Weights of a small mixture-of-experts language model, trained from scratch on English Wikipedia.
Size: 15 layers, width 320, vocabulary 16384, 31.1M parameters.
Below are experts of layer 10 (counted from 0) of a mixture-of-experts language model. Rows are named router (the router's row for the expert), down (a neuron's output weights, with its number) and show model dimensions 160-239. Each number is 128 + 24 x the weight over its row's rms, rounded and kept within 0 to 255.
Before each expert's rows: a language model's description of what the expert responds to. This comes from a sample of Wikipedia text that the model never trained on.

# expert 13
It responds to: Word pieces continuing personal first names and other words after a capital initial, e.g. Mar-ily-n, T-om, C-hem-ical, Block.
router [143 101 100 160 142 154 135 107 143 116 133 120 134  95 163 159  98 181 157 150 136 132 129 137 120 175 140 106 139 149 152  62 130  98 116 134 120 125 142 146 151 135 142 155 124 148 119  90 130  99 154 110 134 148 144 141 105 117 108 160 126 133 115 142 126 146 119 140 134 129  93 156 141 149  82 117 121  89 124 112]
down9 [121 149 112 130 128 142 118 174 119 127 128  99 127 130 133 103  95 141 133 114 102 137 126 126 134 171 175 132 156 163 173 116 120 126 115 128 146 106 111  76 136 109 122 147 185 126 142 116 119 107  98 158 134 141 124 167 123 101 136  95 128 146 111 156 118 135 120  84 155 140 126 139 140 148 141 151 113 169 136 101]
down10 [149 116 129 102 108 130 125 101 133 114 120  87 145 145 111 125 132 126 111 111  98  94 119 144 125 134  95 134 126 164 132 133 110 100  87 109  91  75  89 123 123  92 139 127  88 155 108 140 146 107 118 136 133 124 145 101 138  81 141 124 101 135 155  80 125 121 154 143 125 146 119  86 149 106 136 131 124 155 135 132]
down11 [138 146 154  97 137 113  92  71 164 129 160  99  99 108 120 103  87 161 131 114 148 116 140 114 131 117  94 183  95 121  69 146 107 202  92 128 114 143 104  67 123 142 109 158 137 150 144 116  76 109 143 163 158 112 130 150 109  93 123 191 100 168 108 110 118 152  84 136  85 176 111 170 149 112  89 102 119 105 165 124]
down12 [111 122 103 136 133 115 165 131 118 117 157 151 131 112  95 123 102 115 114 139 109 145 119 158 137 102 107 153  85 105 154 142 162 141 169 142 158 155 120 123 146 116 165  83  99 155 124 148 165 166 151 106 126 103 112 111 106 131 139 126 132 118 120 135 135 126 152 130 135 128 125 109 114 168 155 152 134  95 138 117]
down13 [153 102 153 118 147 147 122 118 143 115  91 116 123 156 152  84 141 138 109 125  76 151 128  83 112 111 116 119 127 111 112 130 153 145 161 129 109 118  91 133  97 132  87 116 109 175 156 152 129 138 187  98 105 163 106 153 152 132 158 118 111 122  93 119 117 138 154 100  79 129 132 181 116 167  88 144 114 147 158 125]
down14 [132 166 135 111 154 146  68 153 169 113 132 142 161 175 125 120  85 161  94  89 114 100 130 118 141 180 110 114 121 123 129 103  96 111 113 119 136 119 144 145 156 122 118 128 134 123 122 117 164 108  96  95 147  81 136 108 117  89  98 125 136 150 129 133 193 123 144 103 121 132 131 116  98 104 140 112 172 115 125 149]
down15 [ 98 101 140 120 110 107 156 111 139 124 138 119 124  87 126 102 133 188 130  99 171 117 108 142 160 122 149 135 129 158 122 180 174 151 109 152 124 142  99 149 141 111 133 111 155 120 157 107  85 153 130  98 176  93 122 124 123 157 130 134 116 123 118 123 155 150 194 144 136 122 166 108 125 106 133 131 149 122 146 147]
down16 [ 87 162 108 135 126 141  97 146 111 113 118 135 125  59  79 125 124 123 147 135 177 139 140 127 116 150 121  96  91 142 109 113 142 101  76 117 167 139 164 146 128 101 137 108 153  97 127 122 130  85 125 125 145 115  85 121 127 118 118 163 125 141  82 125 119 132 123 136 139 113 148 113 136 155 107 161 126 122 109 128]
down17 [137 133 104 117 116 144 130 131 135 157 108 145 153 138 110  63 142 127 108 154 161 132 145 145 126 115 129 140 151 137 103 138 127 133 164 113 138 112 142 135 160  89 145  98  99 123 164 197 134 160 135  89 125 126 105 125 139 138 141 127 167 121 124 137  88 148 101 150 166 117 144 166 102 141 127 119 145 124 150 117]
down18 [115 135 152 138 190 125 118 110 147 108 150 104 103 131 145 127 163 101 121 145 106  78 186 133 117 101  68 114 120 121 149 112 121 138 138 118 120 114 134 138 131 128 165 119 135 119 143 129 100 118  88 175 141 144 128 141  78 132 132 168 139 133 123 189 137  83 100 152 123 117 116 116  88 143  98 174 123 153 134 137]
down19 [154 134 108 154 148 134 106 124 123 166 149  88 134  65 127  86 138 148 166 112 133 165 101 137 140 148 115 162  75 102 114 139  96 110 160 122 149  99 137 122 140 135 150 108 155 122 154 143 132 109 157 126 168 135  95  85  87 113 105 147 115 142 145 134 102 112 130 152 204 140  99 134 128 114 190 135 137 141 174 141]
down20 [144 120 123 121 146 136 149 121 129 141 134 115 157  99 126 130 124 119 154 116 174 141 111 148 100 162 170 139 139 102 118 112 134 152 115 127  91 128 134 126 163 116 130 134  84 118  82 129 118 106  91 108 170 104 117 133 144 172 107 115 100 135  98 136  81 125 151 147 128 146  39 133 125 137 148 110  66 173 111 153]
down21 [136 129 141 105 122 143 152 152  65 121 117 119  76 129 114 133 115  92 191 155 132 122 118 139 143  67 154 135 121 173 117 122 171 150  96 154 137 163 122 139 121 121 105 134 150 116 162 139 149  81 133  94 184 143 126 155 152 163 101 165  99 145 123 150 138 125 121  86 133 117  87 131  90 148 136 117 123 137 128 150]
down22 [116 153 135 155  96 132 126 144 129 149 129 119 163 125 101 142 116  86 128 126 125 188 128 137 124 109  97 134 133 140 120 124 114  91 137 174 161 113 128 142 117 123 118 145 152 127 137 119 149  92 137 165 116 114 119 118 136 167 123 134  83 105 127  53  96 110 138 158 106 121 114 147 112 106 148 130 173 134 141 175]
down23 [ 92 157 170 137  98 117 143  87 125 103 135 122 125 110 104 102 152  98 127 159 121 140 132 116 119  99 108 163 139 141 148 128  91 142 162 107 145 160 116 115  89 111 110 130  97 159 116 152 149 150 125 103 138 120 105 121 153 142 128 143 113 136 125 114 151 122 124 108 141 139 115  99 124 143 133 147 162 124 109 129]
down24 [139 118 124 164 121 132 134  87 108 110 131 135 127  97  92  75 120 135 149 162 186 155 128 114 106 107  98 144 155 130  80 129  90 143 110 138 179 149 138 132 118 155  97 132 102 113 148 113 158 133 125 114  97 109 100 106  99 109 157 146 119 130 144  95 106 160 150 183 145 177 174 152 141 150 138 115 142 117 162 132]
down25 [186 134 138 129 181 109  46 116  88 145  87 151 182 108 140 157  88 141 173 128 125 116  86 147 133 118 103 107 184 145 164 147 135 126  96 154 109 102 129 107  93 141 120 141 160 121 106 122 133 130 126 112 136 118 183 118 134 164 124 125 128  87  52 110  93 123 103 137 165 153 147 135 162 129 114  89 142 125 166 160]
down26 [108 160 182 118  87 137 165 142 136 126 115 121 136 132 114 124 117 158 174  96 143 168 127 175 127 135  97 140 163 145 118  94 114 101 125 127 110 167 139 116 150 152 131 128  63  92  81 107 106 148 139 125  97 173 108 135 150 116 116 144  86  95 104  94  86 106 123  89 151  93  92 156 106  92 114 105 153 154 128 161]
down27 [128 139 104 129 130 158 135 118 117 116 133  79 141 108 134 103 173 114 138 141 112 112 101 140 135  79 113 102 112  74 109 127 119 110 114 106  50 168 125 106 138 118 143 119 109 113 110 110 121 112 150 104 117 182 166 130 123  86  84 110 111 124  84 120 108 137 111 134 164 190 136 122 132 140 125 170 146 130 109 132]
down28 [109 103 114 119 124 110 133 126  95 139 140 130  74 143 124 130 150 110 126 141 103 112 135 147 144 139  90 115 156 167 184  94 115 145 106  88 119  89 153 167 131 111 160 139 123 120 133 189 127 131 135 159 143 150 144 103 181 200 105 148 100 154 123  92 135 119 159 122 139 131 131 153 116 115 128 141 126 116 134 140]
down29 [126 132 152 112 132 135  87 175 117 116 119 149 133 103  79 132 173 161 104 127  93 142 117 127 156 113 165 166 120 153 124 153 124 146 122 156 136 151 122 105 107 120 113 111 113 136  90 111 137  75 108 110 143 130 132 170 122 106  96  93 116 122 152 163 103  99 119 129 130 132 183 165 127 158 138 143 123 125 167 115]
down30 [161 138 118 150 153 126 136 123 144  61 157 135 151  79 132 133 106 117 125 149 159 103 130  92 115 122 169 171 105 129 127 123 102 150  91 105 112 120 112 112 100 131 139 160 109  89 130 161 141 135 138 114 143 132  83 130 144 116 115 155 127 111 124 105 133 117 129  95 142 114 135 143 119 110 110 123 115 153  97 136]
down31 [152 132 154 142 153 155 164 156 119  96 161 147 110 121  77 150 150 147 112 143 132 121 131 154 159 145 110 157 134 120  99 105 139 139  95 149 150 129 144  89 111 108 106 167 125 138  95  61  99 178 178 123 116 108 118 134  86 126  95 169 167 117  97 126 146 149 145 147 112  99 160 147 168 117 129 127 122 137 123 126]
down32 [185  93 118 134  93 152  94 159 171 113 147 143 122 120 153  70 156 112 132 110 108 140 130 135 182 121 136 144 109 137 124 143 167 122 117 148 108 145 102 166 114 168 141 131 116 119  84 113 148 143 130 140 119 136 150 114 122 108 148 149 138 158 155 151  82 137 137  99 121 102  77 122 143 119 102 150 126 134 131 128]
down33 [113  87 107 185 155 120  86 103  99 162 119  89  92 125 128 116 152 127 122 130 126 173 131 100 118 139 121  69 108  87 136 108 161 120 162 131 127 151 140 138  98 104 135 129 137  99 122  95 131 141  97 142 143  93 108 109 187 112 132 139 150 105  86 145 121 104 152 138 131  98 104 163 148  96  92 152 163 141 114 132]
down34 [116 123 128 141 104 123 130 110  92 137 115 152 145 115 151 142 107 139 141 160 152 127 119 148 142  97 109 140 106 104 127 108 147 100 142  72 110 159 115 173 129 136 130 101 142 157 122 112 142 124 129 122 102  87 134 163  91 136 150 142 122 132 124 156 166  99 164  93 130 167 117  79  81 129  88  86 113  96 142 139]
down35 [ 64 164 109 119 111 135 126  81 160 116 125 100  95 151 101 145 122  99 148 117 105 106 128 139  93 112 158 154 129 135 128 110 112 151 118 100 125 166 100 106 124 115 125 136 143 140 150  97 126 155  50 111 156 150 113 116 125 170 157 109 145 134 160 106 118 141 166 149 170 119 106 106 130 146 101 146 114 180 110 155]
down36 [100 102 141 145 121 118 122 132 143 135 136 138 147 158 120 122 143 129 156 104  51 118 124 105 168  89 118 121 127 157 149 124 156 109 128 159 108 103 142  86 161 166 185 133 121 139 106 128 103  95 102 155 146  98 123 107 103 161 125 156 119 115 149 123 130 127  86 108 169  96 138 128 179  85 146 113 116 118 111 127]
down37 [108 116 133  78 133 143 150 113 147 125 126 107 151 143 126 123 120 118 116 169 108 133 104 135 107 128 114 150 111 132  93 107 150 127 130 160 139 187  80 133 114  98 186 127  89 148 145 114 115 121 161  79  97 108  55 141  68  93 107 137 133 126 110 140 121 161 169 154 130  94 130 124 152  90 150 105 103 110 111 101]
down38 [117 108 166 129 115 167 144 146  99 167 186 117 148 122  96 129 122 101  93 121  80 122 126 122 124 136 102 151 130 127 123 133 111 123 122 179 138 159 124 139 107 124 147 133 170 106 123 158 137 173 157 142 116  97 168  67 155 117 101 116 111 108 139  99 149 133 144 171 160  96 117  99 140 160 130 132 104  95 105  77]
down39 [162 123 131 138 116 111 143 180 131 120 129 145 124 146  87 170 142 141 124 112 108  89  91  88 105 102  77 113 147 159  97 100 144 137 146 115 123  89 100  87 173 124 141 164 168 123 179 103 153 118 117 149 148 128  90  86 101 132 114 149  87 110 134 135 136 135 122 125  90  85  90 116 138 130  55 172 111 159 146 133]
down40 [132 136 144 130 106 145  94 150 123 177 133 131 115 103 146 100 139 106 129 131 135 104 129 131  90 123 132 143 127 116  70 161  90  77 119  99  94 117 128 129 151 138 111 129 104 108 148 142 133 117 137  89 140 169 139 120 127  99 116 130  99 152  74 117 171 135 130 114 183 114 155 128  99 152 105 104 137 154 140 128]
down41 [143 131  67  92 101 124 141 112 126  90 135 124  73 114 114 147 130 124 118 139 108 141 165 111 102 119  97 130  99 141 135 148  92 111 124 141  84  93 121 132 118 123 109 103 146 123 156 121 112 102 144 157 111 158 145 122 127 146 123 121 112 153 141 157 100 109 136 144 129 104 112  98 165 159 139 126 123 128 134 101]
down42 [ 91 148 100 190 166 116 128 155 143 123 158 159 106 145 105 128 105 125 136 112 105 133 109 141  95  85 158 135 146 116 128 145 110 137 135 134  88 156 126 126  50 133 113 133 135 112 133 128 157 137 116 156 143 103 136 155  87  63 105 116 102 124 156 114 112 144  73 141 118 103  83 153 116  79 126  97 140 121 105 141]
down43 [ 98 125 169 139  90 123  91 129 159 140 133 143 130 130 116 147  83  77 103 120  71 131 148  90 182 109 136 143 128 124 135 129 118 119 152 132  97 137 111 105 163 105  97 125 137 146 154 135 142 129 124  99 135 144 127 112 134 142  96 136 154 126 121 152 138 161 131 118 151 103 160 122 143 125 111 120 183 147 108 113]
down44 [140  76 144 152  99  93 105 119 146 118 158 138 153 146 146 158 102 141 153 137  94 151 157 118  80  88 139 121  84 155  90 180 116 164 129 157 187 151 153 120 134 154 128 144 116 171 106 104 124 135 155 140  86 127 150 157 164 120 109 112 121 132 104 103 114 131 114 139 101 129 159 124 128 120  80 165  73 163 178 155]
down45 [ 76 154 102 139 133 141 173 131 124  84 104 175 150 154 157 111 118 115 141 136 125 103  69  85 155 130 116 106 142 124 158 108 138 115 106 134 136 128 159 133 119 155 107 110 117 129  76 105 146 141 105 127 105 110 132 139 179  81 124 160  95 133 134 101 132 131  98 155  91 126 130 124 119 128 155  87 157 134 110 152]
down46 [117 129 134 109 134 145 126 127 103  82 163 129 152  98 116 174 145 130 122 101 108  93 150 130 124 175 136 106  71 155 130 112 141  98 142 139 123 151 139 181 135 152  57 150 112 136 122 153 132  96 143 116 127 137 116 134 145 121  89 151 148 112 163 165  65 154 143 123 139 121  75 142 136 107 139 132 162 127 165 115]
down47 [130 114 165 116 125 117 135 156 137 139 194  88 177  84 146 132  83 117 115 116 132 111  88 112 149 124 138 109 112 114 105 116 134 172 130 108 151 122 132  77 129 120 120 129 157 148 151 151 135 116 143 155 117 103 171 161 168 176 170 182 172 138 146 111 131 109 108 142  96 144 120  66  70 105 129 109 130 133 154  92]
down48 [114 131 127 107  85 117 155  84 103 166 116 124 138 143 121 125 149 170  93 146 122 104 122 126 125 123 168 105 157 105 154 108  90 107 138 100 122 130  98 121 198 121 135  95 148 145 118 108 181  73 116 102 113 137  96 158 140 134 153 111 125 119 128 184 105 137 145 159 122 101 117 120 142 126 103 139 126 147 163 150]
down49 [105 156  74 131  95 124 124 133 145 125  93 159  94 102 174 135 104 107  86 135 109 117 117 157 114 135 135 157 142 110 137 163 116 138 120 167 139 114 146 145 112 159 140  93 141  98 155 135 168  97 150 156  97 100  98 132 151 145 105 137  90 105 125 109 108 107 151 162 112 131  89 122 141 159  97 117 138 138 138 168]
down50 [106 106 190 167 135 126 153 159  97 123  98 135 120  95 147 117  93  89 105 134 164 108 153 132 111 133 161  66 139 130 175 117 150 103 130 150  92 126 105 120 118 128 149 155 138  93 152 151 124 156 121 159 124 104 137  87 121  90 128 135  99 155 169 136  84 156 114 101 123 147 138 123 110 119 163 109  88 112 111 139]
down51 [103 159 107 151 149  85 116 124 126 153 153 115 150 139 143 110 139  86 117 116 187 139 167  82 149 119 133 126 111 131 133 120  97 122  91 169 170 100 145 110 127 139 138 104 132 140 151 143 100  84 151  93 150 126 126 144 126 119 146 116 136 127 175 122 141 135 129 107 124 138 122 123 129 142 103 167 125 159 131 125]
down52 [164 103 111  89 125 142 158 113 153 119  73 129 112 118 148 129 131 146 123 172  98  83 124 113 136 110 114 101 137 123 100 164 146 148 119 113 135  71 193 112 141 139 115 120 153 106 140 144 128 155 108 146 108 123 111 156  83 138 113 146 137 147 157 181 128 152 118  96 122  93 120  92 110 106 121  97 131 145 125 106]
down53 [171 127 134  93 144 135 140 183 114 142 125  91 115 115 165 148  92 155 100  86 147 133 164 116 125 104  99  97 141 115 119 167 114 107 104 100 140 148 124 109 139 175 180 122 111 134 147 165  97 122 129 112 126 114 130 146 142 139 100 129 131 123 140 166 104  99 140 127 190 141 137 153 157 110 137 121  87 103 151 130]
down54 [ 95 108 123 104 129 149 123 125 190 126 126 113 161 123 119 176 131 146 141 155 133 129 120 101 152  75 114 116  81 145 129 118  94 107 125  78 150 130 110 132 131 126  79 108 152 156 130  89 143 125  90 151 168 128  92 141 115 148 150 144 115 136 163 122  93 110 178 142 163 104 123 157 103 133 125 135 130  90  91 142]
down55 [164  96 124 145 151 130 141 181 100 146 140  99 118 135 121 158 146 127 131 162 119 165 156 151 114 162 116 106 121 169 106 144  74 132 112 135 113 106 166 151 137 137 121 125  98 102 115 129  73 136 141 107 136 125 120  99 116  97 161 127  99 154  87 125 128 119 110 143  69 125 113 134  76 119 112 127 152 114 126 181]
down56 [100  90 143 144 130 130 191 137 111 104 127 199 100 105 129 121 137 143 117 108 106 141 169 120 140 132 136 106 113 145  96 142 114 118 126 117  88 126 139 166 166 106 178  97 116 183 153 130 146 119 132 124 140 131 164 120 127 128 133 134 117 141 128 147 143 144 106 148  88 131 139 139 162 158 114 153  98 132 122  94]
down57 [109 103 139 158 139 131 152 151 144  92  94 116 103 139 156 153 160 158 132 147 146  97 131 111 135 140 179 184 105 124 127 151 114 116 124 156 143 160 171 147  65 137 173 114 126 148 118 137 156  88 135  88  74 144 142  92 114 110 114 155 132 108  90  96  96 150 148 156 151 179 136 118 113 135 140 126  89 129 100 145]
down58 [120 152 187 147 125 139 101 141 138 134 163 178 138 119 122 166 130 124 116 142 127 114 131 140 114 150 150 150 102 130 138 139 157 131 139 111 110 136 124  99 124 120 126 114 111 154 107 123 168 135 165 135 102 133 145 112 122 118 145 131 124 174 101 123 170 105 125 132 121 133 133 136 106 117 122 113  98  98 111 131]
down59 [108  86 156 103  99 119 121 130 142 118 110 105 145 132 157 149 145 147 113 118 107 149 157 116 117 151 101 139 125 100 123 140 156  84 111 133 107 145 139 115 166 116 141  96 111 118 102 141 119 116 150 120 122 143 114 135 134 169 126 103 124 161  96 100  96 143 110 142 123 134  82 100 130 115 121 119 147 116 152  83]
down60 [122 135 136 103 132 135 156 157 126 154 120 134 111 110 131 116 128 110 108 106  87 137 102 155 146 119 129 125 160 132 162 146 141 162 168 117 115 145 113 146 126 136 153 123  83 129 142  84 120 119 143 123 140 110 108 140  92  85 124 123 130 114 120  56 133 150  97 135 146 146 112 119 104 141 129 182 116 175 149  86]
down61 [215 101 109 157 122 139 140 136 120 111 130 141 119 103 128 124 122 117 110 134 135 113 134 130  92 125 119 161 147 154 106  79 100  78 142  83 100 136 126 147 132 151 130  84 107 152 129 146  91 129 149 129 116 155  90  92 156 100 138 118  80 125 134 168 133 126 145 146 143 133 166 163 132 128 144 154 122 106 134 151]
down62 [107 110 138 145 105 109 148 134  96 101 130 137 206 124 148 110 113 121 122  93 158 136 150 102 124 120 137 104 147 193 135 149 115  98 144 136 125 153  99 154  90 138 137 146 125  80 138 111 112  87 112 128 138 123 105 108 150 117 123 114 115  82  78 159  67 112 118 163 137 104 120 118 125 106 139  96 102  99 127 115]
down63 [119  82 146 145 144 129 138 151 125 153 146 122 160 127 120 120 107 147 158 142  93 120 120 134 122 111 150 179 137  79  97 113 121 127 126 107  74 139 109 152 108 110 134 123 132 115 105 129 119 140 119 147 136 155  85 137 118 116 111 110 145 125 128 142 113 120  96 143  95  75 126 133 138 128 117 157 175 122 195 171]
down64 [142 166 130 132 121 150 109 151 137 107 144 136 156 118  80 145 119 156 134 143 132 107 119 131 112 141 204 130 113 115  94 100 145 113 151 121 123  88 133 138 143 130 135 154 129 151 170 109 123 138 118 123 147 102 133 121 175 101 138 129 105 142 132  86  94 113 144 138 136 136  99 126 126 109 125 152 135 107 119 123]
down65 [125 113 163 178 140 152 110 147 113 115  71 145 126 137 164 156  97 148 129 143 173 154 175 113 112 126 131 172 139 125 119 110 128 153 122 125 140  87  85 165 143 128 138 124 132  89 132  84 139 139 131  94 158 148 118 118 122 135 107 128  98 128 117 101 133 134 144 107 149 163 118 109 123 123 137  95 156 106 115  96]
down66 [168 109 127 192 133 148 126 112 120 163 142 145 119 159 154 117 163 113 131 104 121 130 118 175 100 129 135 126 136 108  84  99 102 108 116 137 136 129 105 155  83 123 153 164 109 167 138 159 171 127 104 152  94 129 138 172 110 113 106 145 116 140  95 157 164 110 111 136 165 117 107 106 107 109 135 145 124  97 129 140]
down67 [149 102 115 139 143 133 101 127 144 108 148 134 108 154 138 129 165 138 175 216 118 155 119 135 159 117 137 154  98 127 162 126 130 107 139 112 130  91 104 141 119 117 133  84 114 119 136 166  86 104 134  73 137 156 134 115 129 124 127 134 139 118 120 106 128 148 105 120 142 155 160 124 104  97 113 111 137 145 114 165]
down68 [151 146 117 110 110 133 121 130 152 125 132  91  91 157 153 179  98 117 135 125 106 132 115 100 126 156  86 133 133 123 173 153 142 182 132 130  90 129 134 170 146 122 100 133 129 152 115 110 104 112 128  82 110 126 148 106 132 135 127 159 147 146  87 147  94 136 129 100 140  95 147 114 140 142 133 157 138 118  94 146]
down69 [130  95 133 143 136 129 153 120 143 110 130 150  99 140 113 109  97 143 113 133 183 108 111 116 157 104 108 154 119 167 111 210 127 122 169  85 135 104 158 132 111 202 135 108 140 162 140 122 127 141  82 109 138 124 143 107 104  84 114  91 130 140 105 144 132  97 130 131 116 170  77 127 126  66 156 121 108 150 124 138]
down70 [140 152 136 108 112 150 122 177 105  97 128  96 131  77 171 110  86 171 192 136 126 128 165 143 142 129 105 106 137  75 123 105  83 111 103 130  87 115 145 137 124  76 152 155 126 125 149 121 145 146 146 153 122 151 159 131 113 133  96 104 147 112 177 119  79 146 120 109 124 120 162 163 133 114 143 103 124 168 151  84]
down71 [105 113 116  77  72 121 115 101 153 116 130 165 143 112 124 133 154  99 152 129 111 133 127  97 148 178 137  93 115 131 154 145 171 162 153 114  82 139  72 141 159 136 130 140 133 132  78 123 127 117 125 134 152 118 161 141 127 128 114  94 164 138 180 138 124 117 107 135 144 145 135 141 120  82 120 140 130  78 104 137]
down72 [118  96 125 125 135 150 107 142  92 100 166 108 119 125 144 115 102 161 126 106 144 112 126 168 126 151 131 116 110 123 103 151 135 118 170 156 134 157 119 109 105 130 119 153 130 119 129 104 121 115 109  76 111 156 176  98 122 114 169 156 101  83 109 133 130 117 162 122 126 115  87 146 134 133 108 121 148 172 162 125]
down73 [109 113 145 153 134 121 102 130 126 118 145 111 119 130 112 132  94 118 110 135 162 113 139 100 161 100 158 167  91 129  92 126 111 129 112 116 120  93 135 150 150 125 119 116  64 126 126 114 154 129 153 142 125 125 131  81 139 106 117 110 147 139 126 104 144 113 135 139 105 117 161 133 109 146 173 128 147 111  84  94]
down74 [171  76 108 109  91 105  88 144 154 142 135 126 118 118 115 111 108 173 115 142 136 133 106 139  90 135 110 133 119 133  85  77 156 181  91 120 168 139 184 127 133 135  93 110 119 122 150 114 169 120  99  94 118 148 137 141 117 165 114 140 144 131 147 130 120 122 115 145 129 103 109 137 129 169 122 119 131 109  93 129]
down75 [154 141 131 146 134  94 110 150 131  96 137 150 126 178 127 115 100 156  88 134 140 127 162 153 109 116 134 111 120 122 111 115 155 136 141 110  73 164 145 133 111 102 161 137 111 124  91 148 136  89 126 152 129 137 145 101 124 142 138 114 156 140 154  96 122 154 148 165 204 152  94 146 113 156 142  68 115 133 151 123]
down76 [ 84  99 121 148  84 127 139 161 157 160 127 107 116 142 137 127 124 147  72 116 127 121  63 153 130 168  83 161 133 118 136  88 155 147 107 114 112 135 125 137 120 168 153 121 142  96 104 137 112 127 155 119 147 166 121 155 141 124 128 112 101 118  94 157 144 163 126 119 159 136  98 138 116 138 123 110 113 131 108 133]
down77 [141 105  98 141 132 101 146 135 125 113 161 147 112 153 151 137 131  87 147 130  99 170  95 164 137 165 153 137 133 157 108 156 138 121  99 143 111 144 135 109 126 137 149 153 139 101  86  72 149 152 143 166 184 179 125 115 129 150 160 135 119 171 101 112 150  77 123 116 106 136 169 143 145  91  91 148 147 127 132 123]
down78 [141 103 131 138 144 155 111 118 104 159 137 122 151  64 144 114 121 121 120 185 156  26 158 115 135 138 139 121 132 112 114 147 115 115  91 103  92 139 122 147 112 130 149  94 171 146 113 107 108 148 139 178 170 159 119 127 146 134 129 140 109 125 132 160 155 146 100 148 168 142 122 124 126 152 135 116 201 131 116  88]
down79 [104 133 152 110 148 113 128 130  99 140 122 147 121 110 153 141 146 150  81 169 185 125 140 179  89  85 138 136 155 140 106 123 139 103  93 131 118 122 134  95 121 146 116 141 172 191 125 138 136 129 106 138  95 150 136  94 132 161  90  99 122 145 134 155 175 117 104 101 132 107 127 136 139 126 135  84 151 130 113 158]
down80 [110  97  94 118 137  83  91 162 118 119 108 106 116 146 140 155 135 149 141 109 121 127 155 130 113 107 132 175 186 108 158 146 191 115 155 110 155 135 125 102 102 163 121 117 127 124 118 108 142 159 133 130 189  96 125 127 152 127 130 150 126 150 128 115 110 160  98 106 123 110 121 118  86 125 119 153  91 108 114 165]
down81 [167 109 131 160 113 108 134 120 109 109 133 129 154 156 109 138 104 114 158 105 103 135 133 157 114 103 135 139  98 108 151 164 141 158 106 126 131 138 148 137 108 134 137  97 144 100 130 142 119 190 141 132 138 152 134 144 139 135 153 112 117 121 123 133 131  93 151 127 104 144 138 121 139 138 145 116 119 125 165 153]
down82 [117 127 114  99 111 144 123 137 160 125 147 123 103 125 125 102 172 128 151 118 163 106 110 152 108 120  90 122 156 162 118  81 101 133 117 111  86 104  93 168 123 146 154 127 165 133 114 122 176 158 145 120 121 143 167 126 134 104 142 155 114 115  91 114  73 156 136 133 131 130 151 122 129 131  69 107 118 123 170 143]
down83 [114 130 133 121 142 109  92 106 159  92 151 174 163  99 125 135 152 125 122 129 161 157 141 140 129  99  95 172  90  98 143 123 133 174 146 128 116 124 101  91 126 157 117 147 112 117 195 124 127  83 155 135 119 130 103  97 127 119 116 131  92 158 117 134  96 120 153  86 154 146 139 118  81  87 110 129  98 118 157 139]
down84 [ 81  86 137  88 138 144 114 149 101 128 160 126 122  92 132 125  94 107  75  88 149 143 108 193 113 114 150 106 135 109 144 117 102 132  81 144 112 115 140 140 112  94 129 100 116 122 108 100 141 138 136 123 172 164 128  99 139 154 112 143 107  89 112 145 143 156 122 136 101 113 123 125 188 128 169  90 120 145 134 120]
down85 [101 100  84 130 133 158 143 127 104 156 136 140 179 123 171 143 121 111 149  94 104  88 115 141 121 107 147 151 135 142 136 128  91 149  61 153 175  77 123 119  70 130 113 105 122 122  87 117 103 141 134 130  96 168 104 128 178 156 123 149 145 119 103 156 150 135 108 105  96 128 119 129 123  80 151 128 159 110 157 117]
down86 [111 132 100 146 140 113 118 166 151 122 145  94 151 111 119 183 138 111  95  97 114 140 113 121 115  87 113 115 152 154 113 169 129 115 133  95 115 162 136 125 128 111 144 145 114 165 167  94 140  95 147  86  90  86 159 137 128 121  98 156 156  95 141 169 110 108 143 148 117 125 141 131 118 139 130 110 136 145 138 101]
down87 [135 154 143 132  93 147 175 124 160 132 133 149  84 114 120 145 149 130 144 131  87 130 119 155 166 117 164 113 139 127  85 154 147 127  96 134 138 140 133 123 159 141 162 136 143 109 135 104 149 117 111 138 160 154  98 116 139 123 133 117 127 142  93 108 104  95 122 118 100 135  93 129 122 135 202 125 100 129 160 132]
down88 [112 124 153 163 117 144  82  91 189 100 126 104 138 147 129 148 110  94 124 122 132  97 142 144 120 155 191  94 126 121 158 143 159  93 154 141 130 150 155 128 113 132 148 114  97 138 137 120  99 111 130 116 135 117 182 175 129 111 121 167 131  58 131 143 118 200 145 138 148 126 133 152 153 152 127 130 141 129 153 118]
down89 [114 155 148 167 146 174 103 114 150 145 100 152 158 107 128 116 155 131  89 116 164 152 145 140 124  80 132 126  94 139  97  98 153 184 116 121 138 143 111 125 112 108 120 126 137  88 109 141 108 137 162  86 138  95 136 107 141 125  99  92 139 105 128 141 118 104 129 151 145 134 110 139 146 111 149 141 123 128 153 146]
down90 [161 169 115 149 154 134 170 140 163 121 110 100 133 123 129 109 106 123 127 120 100 161 103 145 108 163 140 109 112 126 134  87 126 156 123 124 161 151 138 150 111 175  89 122 144 144 152 136 131 136 122 182  99 136 126  78 126 103 149 110  87 118  90 157 110 104 117 115 157 137 159 116 129  91 141 103 123 143 151 105]
down91 [157 102 113 134 155 118 105 156 137 144 134 129 156 119  86 127 138 135 125 113  93 143 143 156 115 114 133 100 152 153 134 112 118 157 121 148 140 128  89 107 110 145 138 103 117  92 172  98 117 136  96 127  95 168 112 109  96  92 132 111 116 173 178 127 159 136 101 115  90 125  87 147 112 145 122  85 119 133  73 137]
down92 [ 98 138 103 117 140  85  76 140 110 161 134 144 128 162  99 135 148 141 131 157 115 148 147 145 157 125 136 121  84 124 127  92 125 101 128  84 125 151 126 117 128 158 148 168 136 139 127 160  44 153 110  93 118 143 122 144 152 138 140 125 132 132 111  86 123 120 146 114  95 150 127 103 144 142 143 121  97  79 124 125]
down93 [ 94 139 131 129 152 153 145 134 156 102 150 132 111 143  91 102 154 143  81 108 130 117 127 168 143 127 161 131 126 133 131 161 142 138 112  92 156 151 141  99 101 126 172 168 106 147 134 206 136 100 140 125 127 139 104 163 123  85  96  72 113  88 104 133 115 117 130 118 117 140 138 131 116 165 154 136 182 103 134 204]
down94 [120 145 145 103 143 174 145 112  95 148 132 133 129  85 101 108  86 134 102  68 140 122 147 153 144 122 127 167  90 210 128 110 113 143 162 135 150 154  98 152 118 123 117 139 133 121 131 128 148 159 122 158 146 149 159  94 114  98 154 135 138 117 130 111 111  99 164 153 164 153 114 174  93 150 140 149 172 116 105 120]
down95 [178 137 150 138 118 147 145 105 160 115 181 151 179  86 142 162 118 168 108 131 142 114 129 109 134 141 139 110 154 108 150 162 107 145 135 157 106 132 136 100  96 151 131 132 143 121 148 129 148 127 129  99 123 125  93 150  68 154 124 118 102 112 157  85 118 120 142 115 153 144 179 136 127 109 112 131 165 123 112 137]